config.toml
num_hidden_layers = 9
hidden_size = 512
n_experts = 20
experts_per_token = 1
d_expert = 320
d_shared_expert = 0
hidden_act = "swiglu"
moe_layers = [1, 2, 3, 4, 5, 6, 7, 8]
router_score = "sigmoid"
normalize_top_k = false
routed_scale = 2.0
balance_loss = 0.0149
balance_bias = false
router_logit_norm = 1.0
scale_expert_input = true
init_std_router = 0.0229
lr_router = 0.00108
num_attention_heads = 4
num_key_value_heads = 4
head_dim = 128
vocab_size = 32768
norm = "rmsnorm"
norm_place = "pre"
norm_eps = 1e-05
positions = "rope"
rope_theta = 10000.0
rope_fraction = 1.0
qk_norm = false
attn_scale = 0.0884
tie_word_embeddings = false
parallel_block = false
init = "normal"
init_std_qkv = 0.0296
init_std_o = 0.00697
init_std_up = 0.0296
init_std_down = 0.0043
optimizer = "muon_variant"
learning_rate = 0.00135
lr_mult_o = 0.969
beta1 = 0.95
lr_head = 0.00443
max_grad_norm = 2.0
warmup_steps = 200
schedule = "wsd"
decay_fraction = 1.0
decay_shape = "linear"
final_lr_fraction = 0.1
batch_tokens = 131072
max_seq_len = 1024
doc_mask = true
z_loss = 1e-05
train_tokens = 525900000
max_steps = 4013
dataset = "wikipedia_en"
Below are experts of layer 3 (counted from 0) of a mixture-of-experts language model. Rows are named router (the router's row for the expert), down (a neuron's output weights, with its number) and show model dimensions 384-447. Each number is 128 + 32 x the weight over its row's rms, rounded and kept within 0 to 255. Numbers have three digits each.
After each expert's rows: a language model's description of what the expert responds to. This comes from a sample of Wikipedia text that the model never trained on.

# expert 11
router:090126103057113116113099078124141128103091150102169153155096135118163120128154170105134127111100111151187158134120097106154155111095059132124162146143089179144107111125120078174104194107093139
down0:142101096091095167196131125055130116098114108121143144098150117116131089123132141167151114092137156132135167171166116156140088138144191113141077132121146111106142125021118098129162150111118098
down1:147193148147139115160175118079128069110136096127101111138111107135148096128133158130155172144059201118185085120109143064132171117139092109122151087108157082142149187167126097141149088137064130
down2:140102151124157059137108125175101155171110090156106102150204066127078085179126181211111162123195073132097150121119111089152160104190135109078129138126189127149175068093210209114180159118047189
down3:198129144049082073127140091177130087112154131084146154101147162106187135141141159124136084099210115166071142166100144139057113102136065122149135104134124148168130151126125099154137165138133149
down4:170104154115120197136137067149184114155174162135096137102122170135112140159177156102130109125127184103134085108147018152146183137151106072083155111117121127151093140099134108163134089117146119
down5:117121097168153097110188117086189107155083083137108119132114137127160172133155176139137136159116175135176096178128093079086141113149139185152118203141081103141089119130142127149116176124078153
down6:140164136073079114080113044087126158113136048115188168138170145059148122152173121092112177128155124118166119130208146131181093174216137105145150127174102158142150135182058095112086151109100130
down7:115108150169123159099108177122083166111161146083185190119170150102128120117161065076168060125122103180126149129092146177159064099152132116097130121109121132155122145132159067121143106157129194
down8:162118084122149123105083148077077171149103202140128100094156147094137140140209147139144146096157134129150137131159133100158118141113124198125145110092024137170203133112143133145112116159079119
down9:142118123136169107170150098139129034179079156113142147060139136166089167156124169089085171171079219207163132046082137126199181115130144164104112155149149106010119155163088174121151126123113110
down10:105161129076114072088139184080104135105100112146176150069053162133108132142125105102104130100087074113111160151118165176039103131168125148136125189072107137105167126110112136125133184108098155
down11:096168102175141143160074150109067107148176135132119144104103169144124168124114161109124153128120143089187188111148128103127090126123114074083113140139113136148158132210129141126150181115201168
down12:123082116141190097136120137176184146187170122199151123183160128138048147133220144147161180084131172114127178087170152117132112059147086124147047115121128157090122131143159120128140091119101135
down13:107136128166111170091119130144129123129123191146144111175139156128159095127113105107122102170133213121042089109158132129095104073122169129158148154166159221092108162133171148169115110155146151
down14:126130169141109112172135048212142205126086164111127105128124152179140094149154165182189113130108077111135205167110124179170133112187117112141130062179153136208151113183116148160156088149151117
down15:171160137177187111106095084136130128151099088096094143122159111113120090144148110198121130108126126104146094167133123128134104157120130125133119160165092197082107089117141093097124118172107076
down16:137148173174063067108104129165077163148098166155159126184095091165091104137174128131107133110108102129061126136138119091145111108151164157087140112164090093150113185142158191116154115150161136
down17:107150103070144104085135112125108117120186129133114143151126167089125102121109129091074061129131089128129197107137062089101130126117114132162124071161090135149104106098120162112130150156096164
down18:110131086169114128129142122163141096154173065128084115108169093067092152066148119128083151121127160100160105106185128122146114175116129139112205100097163093128142094099102175185143087129216096
down19:205177190109078149190113079113124113127075129172135154155069131096185103102157044145172138130129108109153129073082167165140130118118122156135108148071111152128130168136090146076115088169111082
down20:131120119067178122115146122060139127141120109197160134106138142138100144071128183086132112090161192101085083163090141088085121115094168074061088083123177189155130127090107152167108090109171200
down21:118141048077161135142121145116148130104170127187126153216122065133136139113127135099127072143079092152165124115155130153128128127119174166123094082087180126130128107124140124133123141130090094
down22:178150096139157126171124122087161151145093111108166132159111173159164147063039107138153119091151087140120120137143148113101153161072179140121068178080104144096145091111121100144095117083118109
It responds to: Inner word pieces. Middle fragments of rare words and names, such as "Tolst-oy", "Machiav-elli", "Est-im-ates", plus opening quotation marks.

# expert 0
router:111162123145134116128140124141146124148118140101155173091124091144117130124137126154107185115156108155113103114128133109130112175177170119143103153148137090100124173121105177141138149123166100
down0:101118122060082114183148107024131148100150121120099132107120114080142116150115201138111116142122154133126139171149076119077108129152201098148102102138137049135095134078119094178123154101118124
down1:145173084142177119106134121120078122119132092100092155158076130153112116192151171123127135155118210131134099106088115079167066113117099147147128144119191030158171190140099136134125124152125165
down2:184094184134114114163094165103081153151095100117145119205172132127091147115073141141110154103169064147152117105109101093131206141194133116111141129128112122135124115150125141118154159115110199
down3:201100150157088069100104099140164110152186063091138123139175152070161137126080140157116072131189156141106153133127141150080133101170117095136157085126139144159072190121161111120105126206139196
down4:184147127140142152141123076118157095127094117171154146142119131143085126120151122145094143135089161085119079079122124166134190119117087090146137180089120134142129131119153161147139129105135190
down5:085152081182160137165158162114118096152114095121088141092093157144123134130109162067098102160102161119151127126167073137097165134101089141150163165109142139144148058134174072182188175096140148
down6:139071134106074090088107093037118164104140072170126174081171187106131124144180133126167150141139205094119095115161137095176119135172160129177146134145137178131118064132104141086116132132099127
down7:133103155122076135120141202079090123143159127136119140090166153105135088106141126114129119169135115140141119192107151153087080119101121139081171084046151130140145123148173097070123148135158158
down8:158090067159110145093075145127114159114128171127131149120204130121095122182170143167171082156137121153151155111118144103143169138110102147132162137135109123124140148101130122126155165137078082
down9:170088087173161124176137097163147079181104151148131182118104161149062159141127154078157148161102182187162102074158138104201170149135114120142092153174054101042157148143098173116132136128082155
down10:114132124118150083058133128041155153095163102133132185105060112141117114139173089095185117142088107116077174115131113108085120179142162116148117140164097171132158137067133147108150141099090122
down11:127171136136137091160097161085123093144176172131144122107111107085136158138113165133156142137104206078159176143172080135106118141111134102094146138158070106166147109177152107159124179092158132
down12:148127130137100141182134111162156142192112081154167095173155126140089131106109100143182194175128189132144183069146136152105172069117100121184125123074137120077135111131128113124144118174092139
down13:111100158083118133134163083142126095186140127118141111136105111116149149112101101133114115155119192114116073072161099102110082108133159191132160117098128172137130140098185129151138100176159149
down14:134137122141146089152148145193142185126082138091100138139152206147147094133161179166132104108113129107154150152154086156189172056102130158136157097181145146164139072204099137136151130130103164
down15:115141191155160110151092095131117113089081117111098145121131076121103054140199159165144122087145111120155118143172068134094158159087134103158117176136104142127072100133129107159143131108134147
down16:107151166151111075141143160148123144139136133155147158235112107120070104141113149104130149083140107088056154099166134046099101145152145150080119110170091078116161156116173149156173184139152154
down17:104102113074111099084165159142081131116191131127103166146156156118131124176105087059117084123110073128146165089111056079131113120127150088147100083201146158116140151136101145065110137142093134
down18:092122138161127113126100165137069101143174116176153097092173120091119132067148133125084095153084137092161109136124144115141127171130116165124116084128141112141114130171102146149094108084150085
down19:208162152143120181222106138169132135100109105147133120149110100093133135144120120132180163118119136151159159103115166165174110127057153136138069160094182129117126145146141106118147117110083070
down20:136094069137171118119122116084111110165185141165150141096098136119165051156115152124128138108100146163087055187087128101135112092133135106124091088121134219116127130119134142155148079087098144
down21:115120104081071172105115154087132143095125180145142174140145048122142154139122116121090056089154155163135102088138164141143094130143159132070167091129117162208070086145129110110138129139138114
down22:166182130148143119175156172079170109116127090117149149114071179123131140130056190101089156158101095138117089179149143118171113158090133167119069143115142127127118089095139112139123123142119103
It responds to: Mid-word name fragments. Consonant-heavy word pieces inside foreign surnames, place names and rare words, such as Dox-t-ater, Bo-j-ent, Gass-et, Sanjak.

# expert 2
router:149103138174097105109168129133126142102133120127100111095078084154100086181132121117164094114076131120209108146136137161095082100109075129056107114094079158107073111122132120154101119113143156
down0:109093118059104108224160128093137089106073094157126126140116092094180124182128185113133130138138133125129192209117110127109093136158169109132104105140131105091156111117111126175143165162173150
down1:160145090157167113129211088106132093097180109082101116144136103093090125142127114103100151137144173081143097145103121108135172129160041140112123127141169083107138166089171130156061111150120154
down2:171128202115172087145090203083099113108143112158141103142185120123101110181131147167078106150168049144117159089114149108110178153141134107086157125160152190141165083160173162083189173088111133
down3:159148096096107064107114127175119088162183119055147155092133114053139122139123146114103096121166126143088150115139108126102083100168095077162165104132094142140104163148120083142081152158099160
down4:112134155121138206125154108129109086146155097127124110115126141113128113185164117097096123175143170120133097060133057171108207155162118084108171130122120089189153123131123126106110059120160111
down5:120133090172135088143123142101153083124118105141132122110126159116138183069165133132160160191141188124205102155128110117089118141113102150156167187083115120133074108150167152163100129113134131
down6:112084115140124083102127083081147137132112102125072140152175137087122108131148104102151178126161143138136103159193163129111075156154135133223083130203084148090170152150142144118092126100137124
down7:108121147117117166129123124101159158142093158092136128161171132124096092081127089119095099093153078152145158127097088166147112071118110053097098143115131165167149165153141098139113120135138164
down8:159145100107143139066046081146112107154150176101130122094191136123107098132225144155122105132136126152115113042131197105161167175113113114114117150158062132129138197087132178163132150103107089
down9:160105143133126087142172086085086092178102106174112147128141196149116158159132129093112121165112156214196098045095165094148131116178102141057098113156107133054152205183067195108149173122077080
down10:129136107131160118088102105026115180101107116174106152134111151115127107101123144123158111101080056090118168103135110137049114175162146134135121166158116095182150164101132113112108188119115155
down11:134113116148122097144074125083095104161157163160118111127154113131160132140085161104135157131109163119129187126167126084112119120122134043087124125182106120146179109190118189112133148089197138
down12:190108154148144169158101076196140160197149034122136088175146173135078162131121147121140101104144158140106140133176126170113116050099119110106104151126113160128155116150115055117097118134129166
down13:096109147127099138144130139136151130132163123130140073149103115129138141107142089142116101179134156100100080089126126114078067150142158161097143142114142175196094109128108108174121115169184126
down14:101124168110116096160145060141145140145077151056097115104165137178114099115172135145171138128160140144123135160085120154180173044127102111112095129136126140195098128177100076157173090141123119
down15:111161115157137101107125072172141161105088075099116110146130136097105153129202135151111110093144064085142116162200103108096064150107139134136115171123102168126091101140162109116067159195144126
down16:104168110156054134159157132136168135178157087129163158132153123128115090157119181144067142112121138107133157102159140069121118094117130129053098151129076162125109151188153143068151162146173128
down17:114180160103076075075146135148114130143187132157088145130131139073141143102141097139116117210103080102151214147136063040156067130156142110133142085147105118150122151144149157124078154116085148
down18:147132124155129103192095131147100081159150086147141136103183153124123164049134116135067129129111105122145140091115091116152125178158124136113118066124124094162118071124120181205113104116146160
down19:189183117107145081158112167105145094123055159108132097139079117159126154122129132161195114107159075148128143137105160118171132172097098129125105172101103181106069130132189111101129143157078072
down20:114106123150134109138068113063082130133177078139131178143209147159136107138111187107124114136132121146131129155132084116020110142073185105124066111138162163173133126073131122149135128075108173
down21:122123085103075173144100150129116104113174093167132100188088063103160171138186096111133038086134106112159152124144133170105125172163168140092113107106173131159115134182124125134087155150163144
down22:148122119118152113133091135111160079141162073144154105157089147159126167110067148083100155170092109151149095149178212110094109165075126150157078175110086166101128112094097102156115131135112080
It responds to: Sports team, competition names. Pieces of sports club, competition and country-code names in results tables and rosters, such as FC, Cup, Rovers, medalist, Clippers.

# expert 1
router:138151124093097157163094125131154171113145133128063152177134114067132160133148132202096102199071160095143100170116177080147131132133127090159133143127104206188109152138111095143120132137130104
down0:120139094115030136164147104071171092101159107136118161128116091118127132180153207119136110090152154145103129166189085125131076123144111097143084117130177127109129113142170124181116160165149175
down1:166183138108204128136177104156119132137201104116093086079144074147078149201171107132137148210119200119182104109075131097129156099147066097109136128151178079108125154126142113139120145218125176
down2:157064115132126039119116154193103147217145107160108148179155087102054099145100162182099120091150082122122089120095137095149183141150122118075190100121131163157098093136176165176159163093098123
down3:174125154093121109117152099170084088096146109069144189110145096071150141150148160156148070128159174145055128155124130149110131132166130072130163114129140180189103198156120076129107118120064184
down4:113172117143116182178110096106131078114144111179119141125074137087106136126186115133111082104166161056110115084172089154082166153122133139125115124111129132133145184104142107136122055115184138
down5:065164040163184123137128136116131117110057111170112088134082157131172149160109137095156139171140164108127075153132097143048105148117136154204150130129126132170129115124123133109115228087111136
down6:090103139097095106080100068058093182136061081213186154144140158054124115170169098113161132124132101146162103135146117115121107162167091103192135103159132110141129114165118109118113177137145119
down7:129137160089102117130109088102143106182172180128125170105198144118129118139150053124196060081091103096101162134056142160102131129108135114139148121053141127214202139155166135086141132198106193
down8:191147076107100143106061126123091146137102171103099161075153131112113113162207148149168114110105091203090176076110146087185129063144076123102154143137065154141153201099133098138122144115062133
down9:128132122127138119185137097165130094167079102144136141101173133152094154181139191119099101135111184175178110061097140106195189071157108146144057118167103140089094156144084186137098156111109172
down10:092074108066169115092150125023107190143120094120115146140124088127083151122112197094110137094132097114119108148117190110089053163149142140107135129128116128116102108051067146091146117113135132
down11:125150104155131104182109154064096094114170170125157116103101120134121123170097165076171096177100107101151191154193123099102132123157121086103120177200101146120177166179172147104146151064161122
down12:138139145191128150199143122171155173139115066196182126190116133153120186108152163130135106167131171188107134091155139165161149046121114118155076125117139144120155156123105073139114114099139152
down13:137106117115136126151127128158146102160143133157135116115093131154111127132118167191102125163114133069127090089143161156134072125123165150134178133136169155100062143103189159117158148137166139
down14:101142131102095107148113058170107139136095155056145122110101151186127084135180183190144072067103085134079135120115100137188120039130093134142108123179189174173157033116051151171138098117111089
down15:109097162145154112107135099157128165132121103113091116140150091160090139131114058155158096068147145090132115174148108083126159145131191129125126213111107133139129101094100134120126151134112079
down16:108182105139062112153134086149190130175125077143171141159156107157155130205138079138102142100085147121140181073114148113115129090110150106093080095110103089129152131147131140133149140130161086
down17:121136179096117065140141103150109167155170146161117125110136178113130145137100129077081090174106102126127175112188088113131107088098105097146140087176067170140150121115159147108079158108115156
down18:099084147073101102122151131177088156107123096162159162133156124105136134060119103127086106143126161122145131110145136100103155136131136097115089065132114078153099080131094195166113070112189121
down19:141120154133138110143102114108105113111117143153198139165110102123130137103137152132145117117098107119085175073092153169129114176063106146165114200065097162140079124140121102128125123151122045
down20:130093101059100136122089117127111119103181097141112157101075075113167109110096146067126149096119122103103095140105116086063109144133147104151067112134138168143104152102079118171076076121111146
down21:121167108106101136153124099096097052134160130175117178211133059036120194144133147146162041141184081167142091112133161183121149158139199183073129095121153112155118163166136120142115140156132142
down22:198134090111165109166132134065164128135116092104122121132074208163176206134109117099143122101158059120150114110137187147124146144048104159080059145114118117169103158134128075166112144137128096
It responds to: Month names in dates. Month names opening a date, especially after "Born:" or "On", such as March 21, June 28, plus stray digits and pipes in tables.

# expert 17
router:097147107148166128167095122089160063188118058120106124079115113129108073110134173174114142175118121073120127077134134108111115146106072090113142143091161148103105151131147090098120114144169123
down0:109106112078039137183131125032127093130112085185119133101155091109143118172091161153119132151133175113113189122168051114125042167179133094144064076125186090089155091110120112154131142138127100
down1:122193154081127119126175170118102111082156148097088141092179179116131113150163145137158165144119187116131082115087160133159164121147133156082155109072154064071124172140096100156107114143158134
down2:130075140115143095117076174147128149162131136119095141137172136140090160135091142172086145106163071162171155115165133077135217110180111117113177085115174085124122113149128164137172101092076145
down3:201105153097123113134127110173129095219117159101122125084141130102151142135125165111135107135175095160089102141113073136133164079146068056139120124148133114179108136181173121135106149186152137
down4:239160063115110193151168049145120107122138132148123102099127125090104141108190108100144134148136131081124111071158136171132136140162132086093134158128124137150149126118159108125064040149177126
down5:101181083118156088125157152105135108152132099145123142110116114140189148139219198143141143152164120115138136145110119102064181145107127204195104173162090150126119092134151124158133136134133108
down6:072062097093121083100161076017115123095112088126121153104158187066112130118183136092074185194161144108130093104143159118108099116214167122130109105148107134116171160206117115082124161081148139
down7:151141179092123155107146104129130151140189141139132191157165140114136145109126126087144109096140109137091158151116124193133088119124120124151138096113141137200108179132146074082114088148110153
down8:126123108148150159121037140159074128132118182169143114062155152103063091178157150151115114177123121149134144116103150127149182110127120143094124125100132175160167156042093151146109101113077115
down9:132112101142187086176166129118097066153097131151189088110121137137094112166101150092131128148086172175201160078108174131193144101135120154130102131204087134051087151130128167118144149127079169
down10:133146127097110092106122090161196151146141077159141160103137097120117155089094107099164066143104100060131163139127119133082130194171136169123145160115130125181195166072111160127096098069159121
down11:107165111130111142129061143062115107123149165115119150140119136069143170148108120103113174151078156075158165107122120119123115120093153072135097131203095140124161136167164205156158133102165122
down12:156128112208144154131112115210157124138147154201131122150095125160133175144180134075142158107125141156112154113126109174097122083115081133174075095132097209095119057139110110161063095139149119
down13:114118151098102174179114114203124113133122154170109111121182104133134146081138132110091090142104157072169106118121146081114121133136137121122224114111191131186124159157123139163169069126134163
down14:123172136139088078126148065144144117152140114090133129161114128152141090147126190189104097119120107163136168149117090190181159069140081126108178142174153138245131124142094166121083099087124149
down15:155176145183131108124156052184109150094114091107067094156130120159091112110121086165146146115150086114169080129176132098181083127118114109145132166153094123158100109100151090133116200150126110
down16:142122123151077104129147108163155137156105123177178122145130084132160091104187120167106120080130170083079157096096131126094129135172113160133122078157091075141132140132150181082139099147161142
down17:171116115121106096112130078161148185135176140143144147125127165099112117174116109130114133149104128058174156166159076079100093093140132111094179107155076110135129148097155139104102134132134161
down18:106201115154147117120077125148105103144124099174187090100167173125116091064120143109070126120068165113097153123149076109123105157164143142110140123131130024126142083144099142116123103086202119
down19:200156133138114134145112126169154151116066095142145132120095169130147158083147130099150153140141091093152153081157142164148112152115082171142130151083165198099111142132137131139094097166131055
down20:149161075129165075148103143118110159109109110146162169139095132094189093161104159074109159104120142081116126152052137138164149112151146106169075112128156205114186162094130097193112096097072177
down21:086142128098091145167097141136161116143149089179111163158117057101118152094128122091143108165126120152159076142066130149130118121108146163124123107143091130159084100125106106104142094132149142
down22:180160134134097100148126157105137133092116095103133093133098114153103173097032111168141103081107064156149153140157204108117109129109150171155100174094119148053087084114069074148099135092155086
It responds to: Locative and phrasal prepositions. "in", "into", "of", "on", "over", "throughout" after verbs or nouns like "end of", "taken in", "went on".

# expert 16
router:173145120143146115157097147103148125133151122141119140163185075109194131103167163093169166131105172155153127126126096112119094109224139131124117156129092098210121135115173126097130148172124139
down0:131076150098112149226150099111153171104158102120091181113126098133148150121125160139122103115073160137083147128125110131129132114173095139150054099143135151098107136122144139129110169136108083
down1:122139126132153086092142130152104101072140088072132117173159154119079156197185101129094163156111177104120123135067157102140141160147123163159137129137161096118134155119167156141150077176061136
down2:160092175108117133135134159113089089081093090163133080209149107152110068171117185156087085123186092131126092160074146088139173140133117144091159134128180161158179093110160137159156133094126181
down3:193094119085132054113134108169168083209179120130118158073145126077136118119056151154171089108166129140037120150131155146128079124137095126117131090129143152155111153187133130133103203188106146
down4:184145119064139138138082061105132105122148112138080124109107171055104132165153100137130135154119127108124074072142040137111168098196113111149120134133119165098144164104140101119114086136185135
down5:108139048156163133154119124044186119089120128119133113111137166107166130124115118112134155174149168123132121147084114042141165087091129152160163197134112104143176127135129120151104150112067132
down6:100110148113083081111139060062101178144111112175139117110173167109126122211138114075090178154167113138143103109204113085101101153214164092173112115155145156138137076157142109117114148139128182
down7:118109124105130122093149083133140083149139138100113103133182136145076134109170117080143059087154122107119144201129142170106127134111095117113092106075121088216197179106166133107148112156138146
down8:105126126140141069071090102111062156171106190147135086099122136133079099193149177139134121162166103132130150144117160100155183197164092162102120190093090158102104179100101135145117130149101142
down9:181152122144156127157153119150171069125095124130079164094157167180066100157089162087088164177124153204168142067086120135181197092150128147154114193184125132073109142185053150102148176151132123
down10:098105076133125132057134077061161188100120166126123145091120150097108135099155089138134117110133021123140115138114129131075120156203191106102112153158149143162129149110100135105159160106121093
down11:116106100119128111157138098080127077149239134140124129102113121134149192141101159138131134130124110124189237133176110109147086145131120110141087134159148151140166176132127206116177170061154147
down12:123079139149131165156116106194147150131143123236120064187131139161140134115182172134110092104122090144126121105113071139134144032124165115134056153096175158116181112116131100129122095129113135
down13:121115113195104136139128163161127111142171129138130125129086132182148133118108133134112161138121174100117138040097132156098040082096172146091165088157200175141075126150120129160119053134135176
down14:140160115140164080119141052161078140138102139114076101117121171150190057137167157167123151094148146137112104211083080194149131081122159152166161095134117129197177079159126170105133089121122189
down15:137123129174103118093109105118133167086102131116092133128114066151095094146115119116128100138135141092132132181182137134153123149115085113147149178126104119104080091162106095156094195156146132
down16:139201158171060131125152101144156164183111143143175168164147136164106115146116125114050136165114105127163204132182133095106088165189189150103107111157082118124128167154139149097165154122154152
down17:115076142111095087092120123163142140130156126129151129111152188087142129153138112100135109128148134102159182090159078075133107083105117137125147074117035150159118114137132153077100166116094120
down18:101134119119105119159084098151099109049203095188153109113130154142157143066158130140082127154114156143100135119096144085166096132146078121143122105105136078192107088122102184115068078106188142
down19:149195142139119159122150144070106109093013172156097129143102151127133168088134069107116155145109110122118124108161158187122127125107098137129100159090158207079099134146132115087116129167100070
down20:102147129075121097133141148141031178130226150172108127133159080124122137149139149115166130114157121111115125189072127105110100131139117096131098160156150152107118134079122123136109130099115200
down21:144135072102134145153108203116210101130208094180109116172100102126137127127118116133172014119119102133139108139131168148138136155159166145112120082149124126162117158145117126101130162089161163
down22:193120119145114074130180182093137099102106079104160101146104153155160168108051103106117125106181084104107083093160192065127089131093155181101125189143119106153145112144125134093125133147130096
It responds to: Head nouns after the. Topic nouns and adjectives right after the or a, naming the article's subject, such as film, game, season, first, novel.

# expert 13
router:117104107107145088089113187081137142132162160147157156108083120115073125166117171095145135132079118164146151144174092145150146100159178098120155153104146183096113114169091086144086067102131125
down0:109142105050080121150129113000119103100129089110091156111177087136142156202144201128080144118136173102102145149135108129106095136175151107116061143107148114089119100052132154162156147126100159
down1:116111132182168148191176153169129159109138106135081110088147129178137140173172127137158149141118178061148120093120133156161173124159110164108093150127199041119123123153151135164109159191120107
down2:154125156131128092161096184150141164154114112122125126146136076091117114165117151151063114171178085122147111109121148108111170130133119139114173128137148136202136058144129157131186173076069146
down3:182135172104108089069115118203112105130157100170154106053127109116151120117135152144136098124187084127086133183117094120116141133161109114132157110119123161127147161139098083160146130141109150
down4:156152057100132198147139071120146089128173132123115088131120106094159169114134145147099132159116183110133107052110103203126146151149078049104157065148138152160140113113162088142127091131168138
down5:132166087119149105145143166112117147134126112144161136141091151130145131156161141084104091183140151163152124144135120089094127136047116188169144186125126116141167122126098054181139161093107121
down6:101112081093056104133140065035082146099094099140147131091233188054118134109131160106083185135126146094141057098149122179099095114185118127135122094146114187113136152146125111087095095131107191
down7:097096142117114135129144127091104101123165149078184224134177208160137127184152096042123120087149122124084132137084113154122074087142118062091107124064135150174159134126139118107139096166144120
down8:154068092053182107088069118099086114123105206094094109098175106148093036132164155157145110135133118138111123092135170120104151116147079167094121123105061105140128129087118126138103153158102123
down9:180127126155196070119150099110108093135106115123147103111098114136094097121122137110114076148104183202214120106088131101178140093135141152166086190146099107058119189137085170144164162074077139
down10:124145138056091146081141114060138101126141082136170075101083127165104129133126086126133109177142056142118128161172085109048121191132113159093140159164149118149125125079125149145131193123149126
down11:098162089170135157184083135097133154084157136119082162123123091139140200155128174110114163153086120066138187159151132131137139122127119090113086149169090180118168172142174173173156145108188114
down12:137132130198149181141111139189124143165107103194163092148156124129078092145162173114085162089121198139122140089124123146124136021126095122168127064131137128087165080086103080139132092144153086
down13:089100126098122145130085121170086122115093131099161097143167120142119188073111100089114137133118166116087105076155105061117097100138145117103186068122122121163095122130130123138169121114153166
down14:120154136209118105193133100174126159124081122110122132110192166152173100093124176170178113093134064152147103166108095180168155111115090130116172135102119120206190101157100148128075094131117154
down15:144158133134164125118143072204094150124107106147086129119151046095127113077119090153155135055156095125142106153113102132150115112113117129162103157103134144089121099080097120113102207151142130
down16:150158168184129105140133137087148193178105129133171139170113085180124101135162156140097120130119147105125193103099146095110173120150151144101115056088115089123135179114174138108121139159177166
down17:157127121071102094153170057153117133145206126112123129112142212060142084116107112095048070135095074078145190113112068095125101104124120074145125066151069123155104124110112135058138176110149139
down18:132130108112132128151088084126081065101122075192143095140132109139153124097138154130075103126131135099129150103055155128129162141175128105154129094113160120125125101106042186170098072172179113
down19:209166165133091113169101124108132121129103119122152138171124121125108167078151117152142184128115125091105120108132145158131183174087095171137084153103113151083087131150127145070114163122064078
down20:145069124148142132155118122091099129148116147172133153161126107090117113158150146039164148142155146103088125186075108114127104107102136102105071121157183198174085153081122086140097117090095180
down21:121106078126088154162124130192109119138174109172114140188122072101135114091133120158173074129136137175125070100099154151149116130148197142109155111158108146121073149151181170107129159090116099
down22:224147125105138085134110130118135105095136076156132100159115220166124157076079149098127105064127131101168166138174179131075097172048128156118119192137104122098129092110086098166131124101128113
It responds to: Prepositions before noun phrases. "of", "by", "for", "on" linking to a following name or phrase, and clause openers like After, When, On, The.

# expert 19
router:115170100138143129127087153074093083164121182124105121154116160127125116105155099194162150174110155104161119189126079129118090112222192084126109101146119118067089122127122129156159084153081083
down0:103145113056068123165124103038124106144113101129159171139146106119176115220107166138103137131155131102117168174127141173121103143184146111139048121128127082118150137092136119163135177196112075
down1:132118106112186111166112134118109118093186064110083130105145149156137121163126117117146101134099166138174065155061118094135167091125075170142154094104162107089124171115135137150150145194116117
down2:128105159103154132120110191113104141205115108140105125152177147141077067101127146185104155121191093137147109109128135080103132110157114132108193096088175140173116102134167109112112156081134162
down3:229094134091109120100133079168145100135111105102129146122110108077144144142149140149163086162108137204108122179092152105097091098165091151164135095154114114166079190111120087181124155153105128
down4:174158043158113164137112065149112099135140126107094137103118154098134134146135132105046095182110180102106105089108122163134189155148051096085136104135060105147165139138108098171134073142151120
down5:141161023124182130162133154124163117176079078110148123120091129097137111150186101125131110197137189127105126164114116100115146126110108161201177155124102161084138104136160112226098158098084132
down6:107100149071079088133099091101119162097145015147170147140147186089135126184139138101119159190132097154139108131178141103144123139206157079126140145189129161168149127202097088119124152086125158
down7:142150158082115175138133144137095107144155193158153169107156154108167123078174082088147089070157086124123151165117141122170083150140112121128148147090148134112155171125142150098148114135126182
down8:138130098123156120131055139141109096139092199160097119096144121130094130127168171197110126218153125140133120102095136098138158156122106162096104143101061142137150208072124155143077144156122111
down9:163110121139181097126126112118108099166077089187151100117095182137094141133091173140119104185130175152179123071107163095181157121170179121112080130172090193045110206174093173149116147102144112
down10:081161122137140101108139110110119205151107109166154128161085111131088111139141120086127119067093056173100143129103109157088073152133177123118122147147159141125104121085099161091150194107108208
down11:156220075116162123150077114043097112112190137122104136118153161083107176173132129114122143129090144111142193156134120125119102176135117084096105149172106199099141191162162174158173165096162129
down12:178095134175158141151120107177116139164105104187170115142141134141063148110126117103136193088137133146115144104112131166156148054128102119175108118112168203096151114120079101115119106139120128
down13:154114137150106156119095150161150139154157163115208111132105112170138118113103137162114088157092182081119131097168120142099088104138169146137170119143150155125119096171144162112171060151153170
down14:133121154150138087147108062163117136145130124099106156101121116159159089132121159196168076103099068111132125172092098160148194137172082150170123123142176138181160120191107146151142100103100164
down15:104142099172067093103127102134094161135142105143026138150144093101129082146148088135118124084196114108156100185169087131145081094164135124084124168138085152101107100029126151181099152129122129
down16:148203170122121084127132116172158137193109143091128131149134089108174157078157171131106135153139116087114157124148089138106125111184141144107118126133076171142158143151135152155118125163190132
down17:156142151103094112131129101191120152130168114138136117169164166095088103151141096124136076115100098107180174130126077120139096079103170086145115071159094112149075127096151159070117165149100156
down18:153159098173094101156089114141112121103175134188121148106111092166147153072155180133105086184091109127139107121119102088154110095186110078118164070148112053157121074137119149154054124121186122
down19:184146168177106122209092117113122115110078149167114109129098124129142122110114090123127153124139108102129163080150144176136155176073104114082108152104154129095102133125163099106137140143113077
down20:125137104106090125137105080117084107135147088190172122139126171120135134163072131106152120142157167145076084161091070110138080158095124107143066097159201190130145160090114121136073093124124191
down21:133126091073091152122149149160145141117134101172137145222140111116122186144166145155178044151136121179155066169124155144153103138131193180148151130159120120179095141148154102131085137100165113
down22:231134128124148126153111123091129138089109151175141138097050151134100143098075115139099106080176124123171093100178168136121118092074123156123099142109127123115126113089075102119119107120132111
It responds to: Possessives and career verbs. Possessives and auxiliaries after had, was, to, such as "had his first", "got his", plus achievement verbs like won, lost, earned, and year prefixes 20, 19.